{"n_experts": 256, "d_expert": 96, "norm_eps": 1e-06, "init_std_qkv": 0.0347, "init_std_o": 0.0347, "optimizer": "ademamix", "beta1": 0.9, "warmup_steps": 318, "schedule": "wsd", "batch_tokens": [131072, 262144, 393216], "seq_len": 512}
Below are experts of layer 3 (counted from 0) of a mixture-of-experts language model. Rows are named router (the router's row for the expert), up (a neuron's input weights, with its number) and show model dimensions 0-127. Each number is 50 + 15 x the weight over its row's rms, rounded and kept within 0 to 99.
Before each expert's rows: a language model's description of what the expert responds to. This comes from a sample of Wikipedia text that the model never trained on.

# expert 46
What it handles: Clause links and punctuation. Words and marks that start a new clause, such as that after discover or said, because, how, whether, and sentence-ending periods, colons, commas.
router:70 54 27 43 70 38 62 58 60 47 41 86 38 39 70 47 44 33 34 87 50 71 61 81 62 60 15 37 40 67 26 24 52 56 34 47 34 48 58 66 50 58 44 68 27 60 71 39 32 73 83 57 57 40 44 82 25 63 73 53 32 58 32 66 28 73 46 43 45 54 55 29 57 64 42 70 52 38 47 25 53 56 55 68 26 36 45 50 54 69 30 54 40 49 22 48 58 56 38 59 47 61 48 61 64 51 32 37 55 38 65 36 58 70 53 48 66 70 57 59 37 61 55 41 43 44 70 67
up7:67 42 51 44 39 57 34 48 64 49 68 46 51 53 52 30 61 62 47 37 51 65 36 66 50 37 64 55 47 14 61 22 30 61 43 52 38 23 32 46 44 38 42 54 53 50 57 45 50 76 44 57 40 50 30 26 75 42 47 60 65 33 36 54 38 66 46 51 24 45 77 33 56 41 49 54 73 41 34 49 51 82 46 25 46 45 30 65 37 56 58 72 53 37 34 57 39 69 46 69 46 58 55 76 79 57 46 34 57 55 34 71 52 59 45 70 63 33 22 39 49 54 64 34 77 10 21 71

# expert 55
What it handles: Racing and road words. Words about racing, tracks and roads, e.g. race, track, Racing, Road, High School, Railway, in horse racing and cycling texts.
router:41 61 41 40 43 44 39 28 38 35 85 39 38 71 56 50 64 96 64 49 59 54 28 49 48 89 40 57 44 50 35 40 51 34 62 38 62 51 53 32 54 66 58 73 46 52 71 53 31 60 45 36 38 51 52 65 62 20 42 27 46 66 65 32 47 73 57 50 53 53 66 70 61 58 57 41 69 59 42 59 60 21 42 54 65 54 50 66 53 42 48 31 56 65 37 54 64 46 33 57 52 54 81 66 38 56 66 32 36 62 38 48 42 44 72 44 65 50 60 39 28 61 57 58 60 45 49 27
up0:53 49 70 39 60 36 55 61 38 35 58 61 52 50 48 54 53 76 52 36 30 65 66 80 28 34 41 57 47 43 64 49 50 38 20 41 36 48 48 64 50 65 31 48 39 42 71 84 63 66 85 38 24 52 40 36 38 32 52 47 70 44 57 57 27 74 39 85 29 40 71 41 72 46 60 46 50 55 53 39 73 37 61 34 72 39 43 55 26 51 45 40 52 43 41 39 38 60 51 52 56 31 62 81 61 56 48 65 46 44 58 40 30 54 51 56 52 54 71 72 39 51 18 46 78 24 35 27

# expert 19
What it handles: All and F-word pieces. The word All/all and word pieces after F, L, B such as iss, ig, ult, e.g. Fiss-ile, Allotments, Fair-f-ax.
router:48 57 51 15 26 22 55 23 69 72 37 36 61 47 36 50 45 83 45 52 86 53 24 71 56 81 61 47 42 54 38 61 46 63 47 38 50 49 48 68 36 39 58 67 68 20 37 48 83 52 66 26 27 28 58 07 58 55 16 48 49 57 31 38 69 67 20 56 37 32 46 58 30 42 21 45 43 34 43 27 49 53 56 55 75 04 39 35 48 43 58 26 41 29 56 47 58 43 29 30 52 29 49 62 68 45 55 41 46 59 50 60 50 62 51 58 44 36 44 45 66 46 41 54 25 56 40 38
up0:55 70 36 64 36 59 41 50 81 70 51 52 33 42 38 55 44 50 33 36 49 38 50 74 33 60 69 60 57 83 35 61 69 40 78 54 37 51 61 65 55 65 48 59 38 32 59 48 47 53 78 42 45 40 61 41 40 33 51 67 65 60 81 39 42 53 58 63 32 79 31 27 65 61 50 57 55 41 54 46 35 66 37 43 65 41 41 35 60 53 65 41 69 31 52 62 56 91 61 55 73 60 59 67 31 60 65 58 70 55 50 61 48 39 76 33 59 52 47 55 45 77 58 45 42 42 40 26

# expert 17
What it handles: Time and place prepositions. Prepositions opening time or place phrases in biographies and event reports, such as in, on, during, until, and end of May.
router:78 75 44 50 53 59 58 32 54 67 32 54 54 20 38 50 44 59 42 28 38 59 61 47 65 37 21 62 34 38 43 74 56 45 25 76 51 72 28 48 24 65 27 38 42 33 36 64 36 59 38 68 83 37 41 46 15 48 54 55 51 52 49 53 55 70 65 72 37 29 57 85 40 38 70 53 71 43 72 50 40 54 43 31 58 34 59 26 59 44 67 48 51 48 45 44 39 75 62 43 17 57 29 61 48 56 64 32 48 54 69 66 26 53 55 48 37 58 48 86 85 39 58 23 60 65 40 52
up0:48 60 55 38 38 35 60 73 64 41 66 81 65 22 35 84 66 33 49 31 39 57 40 57 67 49 39 36 58 47 58 49 58 38 45 39 53 88 55 47 53 45 59 40 35 70 61 42 55 56 52 39 62 24 44 55 26 66 58 61 43 57 52 55 39 72 49 59 62 54 51 33 65 74 57 59 59 67 53 48 70 52 05 56 87 52 78 24 65 60 54 49 60 87 72 42 34 35 39 65 46 21 37 37 44 36 25 47 44 32 16 68 53 38 60 43 45 54 68 48 41 50 45 33 43 40 73 36

# expert 43
What it handles: Team and city names. City and team name words in sports results tables, e.g. London, Chicago, Vancouver Canucks, Columbus Blue Jackets, New York.
router:44 76 32 41 33 64 45 36 46 66 55 34 27 45 67 40 56 45 35 60 67 45 03 52 34 52 65 59 56 76 35 58 28 52 51 36 51 62 69 38 49 57 40 81 78 47 61 75 11 60 39 54 33 36 52 64 50 49 27 78 47 67 53 39 17 55 65 82 42 39 29 40 49 33 47 45 56 42 86 42 27 25 29 61 53 38 55 65 59 42 48 60 41 72 60 41 61 43 36 33 57 54 74 35 48 39 35 45 33 48 42 70 45 35 48 51 47 51 47 26 57 54 71 40 37 83 68 49
up0:16 72 55 30 84 49 35 41 60 07 43 26 63 23 53 41 64 20 29 52 23 42 41 32 39 51 56 56 55 63 34 54 59 37 52 51 67 50 44 47 50 63 38 66 39 74 27 62 43 55 52 73 57 75 55 58 50 51 37 54 55 36 57 32 21 46 65 54 42 49 34 48 47 31 56 72 47 57 57 22 51 21 51 40 39 56 61 77 55 44 60 66 44 48 34 66 45 73 57 59 55 70 53 25 61 68 52 63 66 29 41 40 48 23 42 58 52 49 40 76 69 29 68 67 68 28 29 36

# expert 44
What it handles: Review sentence endings. Periods, commas and closing quotes ending quoted critic remarks in film and music reception sections, plus words like review, felt.
router:49 13 42 60 63 34 63 63 57 45 54 76 65 35 59 60 27 45 27 61 48 18 48 64 43 33 54 23 22 79 43 05 29 67 65 46 57 27 67 55 50 57 69 49 44 41 62 43 51 50 29 47 50 31 82 73 47 60 57 35 37 55 61 41 45 30 44 37 45 42 60 33 51 73 43 85 49 79 40 32 52 67 76 70 49 47 62 52 47 75 48 45 49 59 56 54 58 54 40 53 50 49 48 58 56 59 25 60 72 56 42 34 29 73 60 24 45 38 49 34 52 49 50 35 50 14 44 53
up0:28 47 53 68 36 37 77 44 68 45 39 60 49 42 19 21 26 55 45 64 59 57 30 69 38 55 38 53 64 59 68 41 57 58 51 65 30 50 58 55 20 34 60 69 65 77 60 40 52 54 42 71 57 56 57 65 69 58 34 67 46 59 44 28 30 71 81 77 49 47 47 53 16 67 59 57 49 68 50 42 57 56 74 42 66 46 68 62 39 32 49 58 57 57 50 53 70 58 48 21 58 61 67 47 60 58 49 25 57 56 39 52 71 35 53 65 46 54 66 69 58 62 43 51 26 46 22 66

# expert 57
What it handles: ut/un syllable pieces. Word pieces ut and un inside or opening words, such as B-ut, m-ut-ant, tr-un-ions, un-noticeable, plus Is, Min, Sun.
router:40 50 36 38 44 66 59 45 73 74 52 24 43 54 48 45 32 39 40 65 60 49 66 54 40 56 29 51 79 51 41 51 28 99 45 57 32 42 46 50 44 31 43 59 10 56 41 42 53 60 61 36 83 63 68 40 48 45 56 43 62 36 41 57 45 68 47 56 12 44 35 54 72 49 56 76 27 56 62 52 43 63 70 59 62 28 39 62 35 64 42 43 54 60 54 85 49 31 46 58 47 60 57 42 45 19 24 51 55 27 21 46 84 51 70 30 38 51 51 40 54 20 51 40 41 94 29 32
up0:68 48 28 50 47 63 28 69 47 45 61 72 60 50 56 51 50 44 29 27 35 55 73 66 41 51 32 48 52 57 80 55 52 41 48 68 60 45 55 22 66 44 59 86 28 69 43 50 50 40 35 60 50 56 43 57 56 39 18 43 55 42 72 42 49 42 60 64 51 03 34 33 50 17 54 49 37 38 57 55 22 16 41 37 45 52 66 56 54 38 40 57 45 51 56 61 14 31 80 38 43 30 50 30 69 41 58 71 47 41 61 51 50 78 32 65 71 21 61 75 50 37 86 28 66 40 60 54

# expert 3
What it handles: Romance/European name syllables. Two-letter syllable pieces inside Portuguese, Spanish, French and German names, such as Fig-ue-ira, Magd-eb-urg, Quibd-ó, and capitalised Le, Co, Bo.
router:52 49 41 36 77 99 58 49 54 31 56 43 40 61 36 59 54 00 82 55 24 34 72 89 59 39 26 48 45 48 47 85 42 63 42 55 45 70 77 36 56 54 50 67 45 16 34 61 31 38 52 48 52 63 59 50 52 38 59 62 55 27 64 76 45 49 51 69 39 62 46 47 71 17 34 45 65 41 52 41 36 52 40 41 80 70 40 64 78 41 62 36 49 37 57 54 28 58 70 21 52 67 52 41 74 43 49 52 66 65 49 37 48 36 58 45 02 23 36 47 72 55 76 70 80 85 38 39
up0:58 55 75 42 67 65 38 60 49 63 52 71 49 57 48 56 55 46 50 70 41 55 51 35 60 68 48 49 30 28 34 45 54 45 29 26 51 79 38 63 35 44 39 42 42 38 39 64 60 38 39 46 29 50 52 39 45 44 40 26 29 51 21 65 74 47 17 46 67 47 63 42 55 36 61 48 54 77 22 75 49 49 61 35 57 50 59 55 46 44 38 53 77 39 32 62 33 20 56 64 57 41 55 23 84 45 30 45 25 51 61 56 87 49 71 65 65 44 51 77 44 38 34 70 56 28 48 68

# expert 32
What it handles: Year digits in lifespans. Last two digits of years after 18 or 19, especially birth–death dates in biography lists, like (1906–1980), 1877, 1892.
router:44 55 46 79 64 82 32 65 74 75 53 23 55 48 48 52 81 79 59 46 11 31 31 59 67 68 45 59 42 50 48 31 49 72 48 59 72 40 78 43 43 33 74 64 30 59 87 52 48 45 63 29 56 45 51 36 72 36 39 52 58 69 53 44 56 35 32 62 44 66 38 41 22 66 57 79 58 51 53 65 48 48 39 50 59 69 20 77 49 92 70 56 45 32 31 40 27 60 32 55 26 69 30 68 63 61 66 72 32 57 72 06 35 34 49 33 56 54 42 53 80 61 52 57 70 50 55 31
up7:60 51 20 52 72 35 54 35 53 43 49 58 61 48 55 66 57 38 63 65 42 39 17 41 45 72 78 58 51 53 89 61 73 71 62 47 60 53 26 91 57 52 41 51 40 71 51 48 65 48 47 39 58 35 79 51 37 39 24 39 57 57 36 29 93 45 47 75 27 46 33 25 42 47 48 46 70 11 79 58 40 51 27 65 64 50 51 51 45 60 32 51 79 46 48 47 40 51 56 64 44 43 39 62 47 52 55 36 72 38 29 45 56 46 56 59 37 53 82 48 65 36 73 50 48 45 42 57

# expert 54
What it handles: Nationality and quantity adjectives. Nationality or demonym adjectives and endings such as British, French, Ivorian, Chilean, Icelandic, plus quantifiers like several, many, various.
router:37 41 69 72 29 32 42 71 67 33 42 54 50 49 41 33 35 88 41 58 67 52 26 61 63 52 79 49 54 25 55 51 39 65 36 53 55 60 59 56 65 27 46 32 47 52 59 46 77 65 57 63 38 38 51 51 79 59 61 28 61 56 10 37 31 67 38 45 51 65 59 39 59 77 74 35 63 57 28 45 44 53 29 38 64 18 48 60 45 70 63 48 46 52 36 31 37 18 32 58 46 50 27 57 49 35 67 52 64 59 21 44 44 54 52 79 37 70 77 49 37 65 50 49 53 26 46 55
up3:56 34 70 69 80 64 46 60 41 29 69 58 65 63 64 27 56 52 55 41 44 52 28 63 42 41 68 65 28 57 59 45 57 60 80 47 42 48 40 73 25 33 28 66 41 52 70 45 61 33 72 72 52 43 85 17 61 37 50 51 69 63 62 34 55 37 48 73 46 69 38 50 37 69 38 86 70 29 55 50 45 42 54 56 27 40 40 68 71 63 56 43 38 51 32 51 43 57 39 51 59 62 55 38 64 63 46 29 61 47 58 61 33 38 46 61 50 49 20 42 58 56 69 53 43 33 43 41

# expert 27
What it handles: Al/Ar/Mon word starts. First syllable pieces such as al, Al, Ar, Mon, Cal, Mel, Phil beginning words and names, notably al-tar and al-manac.
router:55 13 59 42 61 62 47 70 43 43 52 50 58 56 44 24 74 54 36 52 36 17 41 36 46 53 60 26 35 35 58 64 32 46 51 56 50 14 63 51 37 27 44 54 58 63 55 25 80 49 39 61 54 40 66 12 88 61 54 37 38 39 33 61 86 37 47 91 38 50 64 65 47 59 51 57 42 50 50 35 32 66 58 68 66 50 51 26 38 49 33 51 36 41 48 61 53 67 50 52 58 63 76 50 71 70 34 46 71 62 54 35 65 76 39 54 43 50 70 44 62 72 41 48 60 23 31 64
up0:43 60 61 41 42 66 53 48 35 70 61 27 63 66 40 62 60 41 34 19 43 52 37 69 31 20 41 33 37 65 53 41 39 46 40 60 42 71 48 59 57 45 45 38 34 38 43 52 30 62 38 42 35 43 53 43 38 45 56 72 33 67 46 48 52 58 41 29 58 51 53 47 38 60 38 52 66 68 55 34 50 58 62 58 39 35 54 55 61 58 33 65 61 43 81 48 44 86 56 43 21 66 54 67 39 28 44 57 43 45 48 63 50 74 39 55 61 53 30 29 36 40 29 50 59 61 38 68

# expert 58
What it handles: Sports career wording. Words in sportsperson biographies around career, such as professional, his, Career headings, nationality adjectives, and footballer.
router:55 51 54 46 23 46 31 53 65 27 48 34 53 57 44 38 48 74 62 45 95 66 47 30 46 63 47 77 38 43 49 65 43 28 59 59 58 72 21 40 50 52 62 54 48 52 33 84 43 86 49 68 44 25 21 55 76 20 66 53 61 34 38 34 41 50 60 43 40 47 55 56 49 69 51 40 49 55 36 52 61 38 26 31 85 48 65 68 52 42 50 48 48 49 31 25 44 76 42 57 61 38 46 69 24 58 50 17 55 55 65 55 42 31 65 55 58 39 55 60 48 52 30 41 84 68 58 35
up3:29 68 70 45 24 58 48 40 58 62 45 26 54 61 16 25 56 50 58 32 62 72 27 24 56 33 62 53 31 42 28 53 44 70 70 56 70 63 36 26 61 46 49 72 52 43 53 49 11 63 43 43 40 44 47 53 35 60 33 62 41 62 71 53 48 45 52 76 58 82 64 58 51 59 50 33 59 38 42 37 63 40 50 31 46 24 33 65 36 65 65 41 46 67 36 26 62 59 41 53 59 72 44 54 51 61 39 42 52 56 68 11 63 53 24 57 50 33 28 55 73 45 38 45 31 53 80 50

# expert 42
What it handles: Biography opening verbs. Copulas and bio verbs in article openings: "is a village", "was born in", "serving as", plus born, located, graduated.
router:54 44 45 46 37 49 52 40 60 68 48 54 48 32 43 70 44 43 69 44 67 42 26 25 42 36 78 61 58 58 61 56 65 37 55 50 75 50 15 39 60 53 44 44 38 38 44 64 60 54 51 30 47 54 41 20 85 20 31 72 69 62 61 42 66 53 59 74 21 58 54 54 55 40 40 42 32 68 67 42 59 52 56 30 67 54 57 61 48 31 67 45 58 55 34 53 34 57 55 61 47 19 40 59 59 34 65 62 51 63 64 51 63 28 45 51 78 50 34 63 51 42 62 30 55 73 53 43
up0:46 37 58 37 75 51 55 50 70 58 39 67 51 48 18 61 55 56 49 71 43 60 44 49 53 40 39 60 47 64 73 60 58 81 44 60 56 46 48 47 44 45 39 59 72 43 43 36 53 50 45 64 55 55 49 46 50 36 38 59 39 46 51 31 58 46 52 46 55 43 38 54 23 33 41 25 32 58 57 51 35 32 47 49 53 44 27 54 67 53 09 22 51 48 59 57 32 66 81 53 35 44 40 31 64 74 60 39 69 64 51 23 46 37 60 64 49 44 58 60 53 48 49 35 78 54 76 78

# expert 0
What it handles: List separators in descriptions. Commas, semicolons and "and" separating items in occupation or nationality lists about people, as in "singer, songwriter, and author" or "Comedian; journalist; actor".
router:15 39 57 56 56 57 48 54 56 35 59 41 53 61 45 48 54 76 65 48 58 18 41 33 52 57 60 56 41 38 51 65 63 50 66 44 70 75 01 58 62 48 60 67 39 52 30 65 64 48 13 46 68 20 38 37 54 51 62 41 53 61 45 52 39 49 31 54 26 43 55 58 46 52 43 41 64 52 71 29 58 32 29 50 73 51 56 79 69 45 60 65 92 32 45 57 16 50 12 78 60 49 44 87 40 79 51 67 42 69 51 35 42 18 46 46 49 72 55 55 55 44 04 26 78 45 59 36
up7:70 67 54 48 69 41 49 42 46 35 61 08 63 47 57 87 57 68 45 41 53 33 46 46 67 32 55 57 34 39 58 74 40 59 60 67 67 70 52 49 66 61 58 35 47 37 43 50 48 28 56 27 21 68 54 22 22 48 74 39 68 47 39 62 41 28 58 60 70 21 57 46 37 37 26 35 31 45 40 57 55 48 57 68 57 54 31 37 67 42 48 45 74 30 58 47 55 54 67 54 47 57 33 31 21 45 78 52 31 69 64 53 50 60 42 43 49 36 60 28 19 50 38 41 53 40 31 50

# expert 26
What it handles: Corporate business prose. Function words and business nouns in company histories about ownership, acquisitions and founding, like of, the, company, acquired, owned.
router:68 70 65 67 38 38 22 60 37 74 59 43 31 52 67 60 43 45 67 29 89 42 52 61 74 37 32 53 38 56 56 60 56 53 47 54 56 92 32 56 41 29 31 28 26 30 33 53 61 44 42 85 52 61 27 37 32 44 65 31 39 45 18 39 66 15 40 59 46 12 58 56 50 23 52 27 58 54 72 41 69 56 19 55 41 52 70 32 67 37 56 55 54 23 50 63 56 59 40 73 18 49 52 52 47 32 43 59 40 41 53 51 55 34 32 49 59 50 46 46 65 59 46 55 86 26 43 38
up10:52 62 40 65 59 48 40 37 52 60 43 58 43 61 58 72 45 37 47 59 69 65 55 58 60 37 52 47 70 26 33 26 45 26 63 27 52 65 81 82 59 31 37 49 60 59 38 31 59 62 49 41 63 55 36 88 67 72 40 69 28 55 53 31 57 22 49 19 59 61 66 43 48 38 86 45 60 38 49 48 16 53 80 81 38 40 31 58 77 64 39 41 25 52 51 58 70 25 40 59 42 70 42 37 51 51 47 44 69 48 71 52 67 63 34 77 45 42 61 60 51 47 70 50 41 51 17 45

# expert 14
What it handles: Mid-word Latinate syllables. Word-internal pieces of Latinate words, often after c or per, before -ation endings, like per-capita, perimeter, quotient, dedication.
router:45 55 88 73 70 49 74 51 46 50 60 38 46 69 70 37 30 50 38 23 41 40 43 46 54 38 37 56 43 62 61 38 43 75 49 76 43 49 17 20 38 46 50 56 43 59 28 59 51 28 54 27 44 68 57 14 34 42 94 56 44 60 38 34 27 46 40 79 44 43 71 35 56 52 64 46 51 71 65 34 53 33 36 41 41 40 54 63 56 55 39 54 34 27 53 68 50 40 71 52 60 57 53 40 65 76 61 60 49 43 54 61 47 50 53 41 35 46 49 43 29 66 33 41 53 41 25 51
up0:60 62 52 46 55 64 49 64 60 56 64 66 22 39 22 37 60 24 60 41 62 49 60 32 51 64 46 31 34 41 56 44 25 23 59 42 54 62 49 52 46 43 40 74 37 68 34 50 60 43 66 29 43 48 22 54 31 44 85 55 25 44 37 32 55 78 57 54 67 58 67 69 42 23 54 62 48 43 65 45 39 58 77 27 75 64 42 28 46 29 28 44 45 28 64 39 46 61 45 29 51 34 57 42 78 55 67 49 55 38 61 57 00 35 72 61 54 43 71 62 34 53 39 52 30 53 50 35

# expert 4
What it handles: Small numbers in tables. Standalone numbers from 1 to about 31, and number words like nine, mostly in sports squad or stats table cells, dates and scores.
router:71 62 61 30 30 41 42 52 30 66 69 33 57 38 63 58 40 73 43 58 48 58 40 50 63 52 67 31 37 37 68 51 19 41 58 37 52 68 42 61 56 31 52 75 62 59 38 69 59 57 26 41 55 42 45 96 52 17 61 52 66 60 49 47 34 56 57 57 51 64 34 33 54 60 35 61 54 68 27 55 62 47 56 61 66 35 60 35 54 46 65 59 54 69 50 63 55 68 51 36 61 69 40 53 37 39 55 33 57 58 57 79 52 38 51 29 59 51 53 32 35 53 66 38 61 53 58 62
up7:42 43 67 35 43 37 54 71 73 57 63 56 42 65 52 76 90 56 45 29 54 47 82 50 30 45 80 40 56 52 44 79 39 50 56 57 62 59 37 36 32 31 47 33 62 36 47 51 85 58 58 55 49 52 63 57 60 40 34 49 39 50 75 65 49 40 69 30 59 70 63 22 61 88 59 54 49 47 59 43 51 44 43 32 40 22 24 76 44 29 54 53 47 53 00 50 43 47 28 45 50 45 38 62 46 60 67 59 49 31 58 61 47 82 74 40 61 41 39 81 50 17 48 02 66 65 23 56

# expert 62
What it handles: Year digits in tables. Last two digits of years in tables, date ranges and careers, especially recent decades, like 1990, 2022, 1955, plus ago, recent.
router:23 38 66 62 58 44 42 34 40 59 62 34 60 38 43 49 37 65 68 47 67 53 73 36 48 59 34 53 41 75 70 52 26 61 41 49 77 40 70 50 54 23 67 91 47 60 39 46 44 27 64 50 54 46 65 46 60 59 62 40 80 43 40 62 14 34 43 53 61 34 27 57 51 55 56 61 64 65 48 57 24 40 57 54 65 37 53 58 20 52 61 29 65 50 28 40 36 75 44 50 51 66 52 40 23 62 52 48 62 67 37 46 46 26 50 36 19 42 33 31 59 54 52 48 26 64 75 41
up7:68 52 44 68 60 54 52 31 48 73 51 22 52 55 59 50 51 54 47 55 52 30 36 63 64 36 38 33 53 26 69 52 66 47 50 33 30 58 35 27 54 70 60 42 43 66 50 35 32 33 44 35 54 83 73 29 46 27 28 54 43 47 59 72 48 62 26 68 44 48 59 42 68 43 57 56 34 38 44 58 45 62 63 40 45 73 35 75 60 58 54 51 35 33 50 47 50 39 37 72 72 72 51 65 37 37 69 86 60 57 24 52 51 53 87 27 29 62 99 32 74 55 14 33 47 52 28 82

# expert 11
What it handles: Determiners before nouns. Articles and possessives starting a noun phrase, mostly the, a, his, her, after prepositions or at sentence start, often in historical narrative.
router:56 29 59 57 41 52 47 72 83 26 44 67 65 28 39 41 61 63 42 68 72 28 37 52 51 43 58 37 55 69 40 57 69 61 37 36 76 41 63 54 42 25 52 30 64 69 55 42 23 81 49 70 38 35 37 74 54 66 21 50 38 44 39 39 27 32 29 55 58 76 47 41 61 42 49 56 28 25 74 50 31 71 43 52 43 72 40 78 46 63 34 62 58 50 50 37 47 35 62 53 61 58 38 46 62 32 56 62 70 31 32 42 59 72 62 61 49 65 81 51 77 63 41 69 30 23 79 37
up7:28 40 50 74 58 62 69 53 45 36 38 27 79 62 69 51 58 58 41 34 51 45 66 59 46 45 66 80 19 52 55 58 71 45 51 55 34 35 39 51 47 60 46 43 50 40 47 60 42 44 21 29 36 52 35 66 43 49 39 58 48 75 48 40 73 54 55 57 75 40 35 52 55 74 65 68 59 54 60 43 46 28 54 69 39 46 40 56 74 48 66 75 29 64 59 53 28 58 60 53 61 69 51 47 43 26 44 64 27 43 65 68 49 69 39 27 56 63 54 35 69 45 41 65 23 58 44 46

# expert 31
What it handles: Foreign name fragments. Mid-word pieces in surnames, place names and non-English words, e.g. Fla-her-ty, Red-fer-n, lav-em, IPA symbols and accented letters.
router:60 70 55 55 49 47 64 53 42 47 37 55 50 41 20 59 65 45 67 70 73 81 37 30 49 55 59 20 49 24 49 38 42 40 41 59 80 53 41 50 39 43 43 35 49 51 73 58 94 75 60 50 56 40 53 45 73 58 59 81 38 29 35 68 55 33 79 38 46 40 70 55 38 41 53 56 60 59 62 36 56 43 91 31 56 30 44 53 34 55 39 11 34 52 53 43 77 42 44 36 40 71 51 47 65 50 79 56 51 64 59 52 60 35 58 65 32 79 27 38 73 59 26 58 59 38 41 44
up0:47 70 28 49 52 29 62 53 38 35 82 20 33 58 53 60 61 64 24 47 50 48 52 50 38 61 67 33 17 56 38 49 49 33 68 28 70 52 34 56 54 60 47 35 56 70 32 48 31 48 41 63 56 43 56 41 75 59 36 42 32 37 64 63 50 42 62 53 71 56 45 43 29 67 67 56 38 66 64 55 32 47 57 22 29 53 61 58 64 55 52 65 52 48 35 72 41 40 35 43 51 45 61 52 67 44 67 44 61 44 80 43 41 50 75 39 94 69 25 51 86 65 85 37 36 42 70 42

# expert 28
What it handles: Works and buildings nouns. Nouns for creative works, buildings and projects after an article, such as work, film, building, Museum, painting, construction.
router:78 79 48 60 61 51 37 68 38 60 67 37 45 77 69 62 58 43 47 32 30 60 24 74 57 49 48 37 51 32 51 37 53 39 29 24 58 18 41 47 22 51 52 51 30 69 35 42 41 38 43 54 23 74 34 49 44 36 46 60 40 46 49 37 54 62 44 52 65 47 43 51 69 45 35 59 55 34 35 62 45 35 37 44 61 41 42 41 62 38 48 66 37 57 87 63 76 32 57 71 47 56 44 53 50 13 64 75 24 53 57 14 58 44 61 51 58 29 71 46 36 42 62 71 34 37 73 42
up0:52 61 64 59 61 69 35 44 31 56 48 62 73 54 77 51 54 63 58 59 27 31 39 28 45 62 47 30 95 47 65 49 63 73 39 56 63 52 52 27 33 66 41 45 54 49 30 38 70 50 24 35 37 39 68 66 53 57 45 57 63 18 41 64 72 83 60 40 81 55 78 63 57 55 62 50 65 52 28 49 20 40 27 36 31 57 41 32 42 57 47 48 60 44 32 66 14 40 42 30 23 45 36 65 48 55 66 59 36 28 77 35 53 58 61 65 28 45 86 51 36 37 48 53 46 51 26 38

# expert 53
What it handles: Crime and legal words. Word starts and nouns in crime, police and court contexts, especially the prefix dis (disclose, dismay), plus murder, police, prison, investig.
router:45 49 50 25 51 42 72 50 47 64 49 49 51 70 53 11 50 67 45 61 64 25 25 50 35 52 56 36 24 41 37 53 43 38 68 39 59 46 19 43 35 50 59 21 68 48 55 46 50 52 56 48 45 66 60 44 55 66 88 41 27 66 44 36 31 35 47 40 42 43 49 27 45 54 18 64 55 43 41 43 65 48 74 56 43 50 56 57 31 40 33 45 40 51 48 55 80 48 52 75 44 68 54 59 48 57 59 27 51 56 44 41 77 61 79 30 64 49 17 75 31 43 46 18 68 62 62 62
up0:42 35 32 62 13 79 40 45 23 60 58 32 30 50 44 41 23 55 51 76 61 48 51 56 07 45 54 25 62 47 47 58 86 79 55 57 64 41 49 53 63 47 70 72 48 40 39 63 63 47 49 58 64 43 30 43 14 74 53 35 76 54 54 38 60 55 27 98 12 69 34 27 58 38 51 58 39 36 47 43 62 34 44 33 70 53 39 40 47 51 52 61 61 68 23 30 28 68 79 42 56 30 46 33 43 46 53 22 48 19 36 84 54 54 47 42 48 64 66 65 82 49 61 30 28 70 44 42

# expert 33
What it handles: Partitive of and quantifiers. The word of after one, most, part, several, plus quantifiers like all, both, among, many, every before a noun phrase.
router:64 54 48 54 61 48 37 46 68 24 52 58 56 14 54 47 61 30 54 52 44 81 64 54 45 47 64 43 40 59 70 28 61 35 35 48 48 74 67 62 43 60 40 42 43 41 36 66 55 37 40 46 38 48 69 30 67 54 67 49 47 42 49 60 46 52 24 24 44 30 66 27 09 54 54 76 79 48 48 64 22 56 37 22 41 73 48 42 34 75 67 49 46 47 25 59 54 67 38 69 64 45 32 33 71 59 59 60 50 25 83 42 55 77 54 59 42 55 51 32 75 48 45 66 52 37 27 49
up0:89 63 52 60 25 80 40 56 46 38 54 60 31 51 64 64 62 57 30 16 19 36 48 85 42 56 52 20 87 40 66 64 45 53 61 44 53 27 21 75 17 37 29 49 51 36 34 69 42 36 66 72 37 65 65 49 45 60 61 77 54 36 48 25 42 16 52 46 68 51 34 59 68 52 56 39 54 49 32 19 43 31 54 49 36 58 14 38 50 32 44 51 58 38 44 33 68 59 44 55 88 35 55 25 58 25 47 21 51 23 34 34 42 57 45 59 57 35 74 68 58 43 51 36 63 38 27 72

# expert 59
What it handles: Capitals starting foreign names. Single capital letters or Roman numerals beginning foreign, especially Central and Eastern European, names: Vilmos, Iohannis, Veverková, II, III.
router:38 50 11 57 75 90 54 48 28 50 37 35 51 81 18 70 47 54 50 75 34 48 39 60 66 42 33 34 43 70 56 62 40 49 58 65 52 52 61 54 53 66 41 68 47 32 51 42 03 46 52 67 40 45 37 47 27 66 33 48 62 29 70 36 51 41 29 69 40 70 50 39 62 22 66 71 50 63 37 59 63 49 58 51 64 73 23 54 64 39 50 57 47 40 66 56 30 51 55 38 60 51 11 24 62 44 57 29 39 45 66 46 18 36 52 50 19 46 45 74 71 53 39 47 47 63 47 45
up0:73 40 47 43 57 99 36 68 67 36 39 43 40 57 59 49 34 14 51 43 52 72 41 66 30 66 64 37 55 60 37 50 61 34 44 54 60 63 27 51 34 48 59 64 72 38 37 45 57 29 37 33 69 57 62 54 74 45 30 59 18 41 38 28 36 50 27 45 42 29 32 37 51 62 46 60 47 58 93 36 83 40 59 26 57 36 47 69 44 43 56 51 23 55 22 47 38 44 37 66 27 32 43 46 62 77 34 41 75 54 53 59 46 57 63 66 52 40 72 65 50 45 34 37 46 76 80 46

# expert 56
What it handles: Abstract noun suffixes. Suffixes and nouns for fields and systems, like -ism, -ology, -ics, x, music, art, system, including inside names like Geismar.
router:40 74 55 52 50 62 29 53 45 45 47 54 58 38 61 47 62 89 35 65 67 45 11 69 52 35 50 45 41 45 18 39 66 50 56 70 75 42 27 53 59 35 49 47 53 24 60 42 59 36 24 58 50 59 63 48 44 20 63 76 61 28 63 44 63 40 56 77 32 61 51 37 46 78 45 50 46 27 16 52 49 54 17 81 58 88 55 56 49 48 49 85 66 37 53 75 36 63 25 42 66 46 54 53 33 72 44 66 42 49 30 46 57 76 60 59 55 56 47 54 45 48 55 39 35 46 58 47
up0:51 53 60 39 63 45 18 49 68 70 62 32 52 33 51 29 64 67 51 45 61 66 54 51 56 64 04 55 25 82 65 27 63 54 26 41 52 42 59 79 75 22 59 39 44 64 68 90 46 48 46 63 35 52 58 65 33 63 51 27 41 56 16 08 44 59 44 72 59 40 67 52 38 40 62 46 48 43 46 54 53 47 44 40 32 67 79 26 60 32 53 54 47 54 42 57 34 35 55 73 37 86 70 72 58 74 65 41 52 33 42 35 56 53 31 51 63 42 60 66 08 60 74 69 36 44 66 34